From a checkpoint of a small mixture-of-experts model trained on Wikipedia: vocabulary 49374, 368M tokens.
Below are experts of layer 4 (counted from 0) of a mixture-of-experts language model. Rows are named gate (a neuron's input weights, with its number), up (a neuron's input weights, with its number) and show model dimensions 48-95. Each number is 200 + 30 x the weight over its row's rms, rounded and kept within 0 to 999.
Before each expert's rows: "gets" lists some tokens that make up at least twice as much of what it gets as of all text; "mostly gets" lists some tokens that are sent to it at least half of the time. This comes from a sample of Wikipedia text that the model never trained on. Tokens count by the router's weight.

# expert 0
gets: " and", " of", " of the", " the", " The", " in"
mostly gets: " of", " and", " The", ", and", ", the", " the"
gate0,189,196,210,195,183,188,229,203,194,231,191,198,261,230,184,184,213,178,185,163,250,183,176,217,217,201,203,204,184,218,200,176,143,220,183,253,189,255,231,202,162,223,207,142,222,193,166,296
up0,212,203,200,230,274,204,186,229,173,193,181,192,165,183,238,268,213,233,211,200,234,194,168,208,189,238,180,226,239,178,189,253,178,226,173,187,216,197,196,225,193,211,198,170,214,188,217,191
gate1,230,218,214,226,176,147,231,179,181,250,190,180,207,143,211,187,200,222,177,219,205,254,156,209,175,200,220,205,186,282,200,221,190,199,154,150,229,198,281,241,184,206,198,204,223,176,201,98
up1,252,147,201,233,164,159,185,207,187,169,207,201,222,139,187,153,150,184,169,176,234,191,164,218,184,188,229,205,187,202,167,164,207,172,250,158,232,200,213,210,213,213,162,293,211,173,180,221
gate2,154,180,182,203,158,265,179,189,182,164,210,222,165,216,174,191,167,174,204,191,196,192,183,205,207,212,275,219,225,233,238,186,218,187,194,234,182,161,204,204,167,137,240,192,188,241,196,148
up2,181,203,170,188,222,216,225,171,159,156,225,171,198,200,155,174,178,198,201,179,167,166,212,233,158,214,209,204,211,223,215,184,209,218,239,168,203,194,215,167,254,192,245,237,236,158,202,238
gate3,194,185,223,188,238,222,195,195,195,227,145,171,226,228,213,222,237,251,215,248,164,237,140,257,196,209,227,178,214,204,194,172,169,146,221,163,154,182,168,190,189,242,234,193,212,205,223,176
up3,170,165,218,172,252,162,211,213,191,191,185,159,196,162,211,209,200,175,183,208,192,215,169,233,184,217,199,241,171,158,255,221,223,225,169,179,258,239,203,176,225,189,183,175,192,205,178,155

# expert 3
gets: " |", ")", " |  |", ";", "\"", ") |"
mostly gets: " |", ")", ";", " |  |", "==", "==="
gate13,226,200,191,269,243,225,216,214,186,209,171,225,228,227,245,159,194,274,172,158,252,213,219,176,184,203,178,171,194,170,149,241,240,237,225,223,201,244,190,230,263,236,171,248,226,191,200,203
up13,170,185,170,235,217,173,281,166,193,209,219,223,176,189,185,223,189,232,195,188,158,163,197,184,210,170,206,175,185,153,213,227,173,186,215,189,139,254,194,168,190,264,223,205,254,199,232,206
gate14,214,157,188,190,205,217,211,192,222,252,218,213,262,176,219,174,200,242,188,194,215,170,169,189,236,192,148,160,200,167,172,213,174,183,171,215,146,223,235,236,255,218,199,160,222,226,182,193
up14,182,200,199,219,240,232,175,193,209,209,240,141,203,188,242,187,225,203,208,139,178,168,176,207,188,218,149,182,146,186,165,176,233,205,244,224,206,250,211,235,255,215,177,201,223,192,220,242
gate15,208,238,217,177,218,160,224,204,205,180,145,186,209,165,267,202,121,173,221,142,192,165,193,224,162,241,225,185,181,145,242,184,162,211,179,232,189,188,200,138,209,170,189,197,216,216,174,208
up15,159,214,191,200,208,242,218,164,176,212,209,194,173,202,199,258,175,243,187,182,191,170,201,202,185,134,174,155,192,196,220,196,186,148,227,193,252,232,184,173,245,144,214,211,277,171,210,233
gate16,192,230,174,189,225,205,210,190,167,191,194,230,155,192,226,169,196,208,162,200,221,158,178,168,176,234,218,183,200,141,219,208,173,233,220,184,247,177,206,216,208,229,243,173,219,211,185,199
up16,214,183,196,208,187,201,188,232,211,244,240,208,209,199,194,212,228,177,197,210,169,182,229,258,190,193,147,161,219,234,252,232,224,250,240,169,215,268,158,203,174,189,196,225,216,195,202,185

# expert 10
gets: "1", "2", "3", "0", "4", "5"
mostly gets: "1", "4", "2", "0", "5", "6"
gate13,174,187,201,195,184,202,198,232,190,174,190,136,218,187,239,131,168,180,186,239,183,211,175,234,185,229,204,187,187,188,197,220,181,199,147,218,173,232,193,261,143,163,188,205,179,224,163,219
up13,189,196,253,210,198,203,172,180,178,241,189,160,170,217,195,208,184,219,203,179,220,181,209,131,232,179,161,192,195,248,229,209,249,218,214,215,198,220,147,195,225,179,173,173,199,151,198,202
gate14,141,203,194,221,241,252,251,262,159,218,243,199,189,163,190,187,161,202,193,166,218,210,254,191,213,224,201,183,241,243,197,186,162,275,182,170,209,232,152,173,224,262,186,222,183,154,171,196
up14,220,138,179,181,221,156,199,215,202,234,294,163,187,168,272,203,172,167,188,202,183,232,217,209,148,209,192,216,171,203,244,184,202,231,262,178,215,186,235,184,176,234,245,179,195,207,167,248
gate15,194,174,216,164,195,176,167,184,197,176,213,183,218,200,196,175,228,187,218,195,196,144,200,224,170,179,219,165,228,237,237,191,178,220,194,163,219,192,176,203,166,137,181,182,217,210,254,225
up15,162,146,163,187,202,188,255,248,123,205,185,207,191,241,228,179,218,192,185,221,209,183,179,178,221,213,145,237,192,232,134,219,186,219,174,193,254,207,169,211,190,197,213,235,183,206,199,223
gate16,255,203,201,219,167,216,206,218,213,269,183,226,179,207,171,198,235,271,156,251,237,174,175,233,214,247,165,188,261,221,227,241,210,209,163,247,129,164,225,215,220,216,233,253,248,232,212,239
up16,161,205,233,187,219,165,215,162,217,180,160,255,164,197,221,181,156,205,210,244,208,190,194,140,198,223,179,222,186,197,149,223,178,211,181,223,213,214,213,220,222,236,249,190,173,200,222,188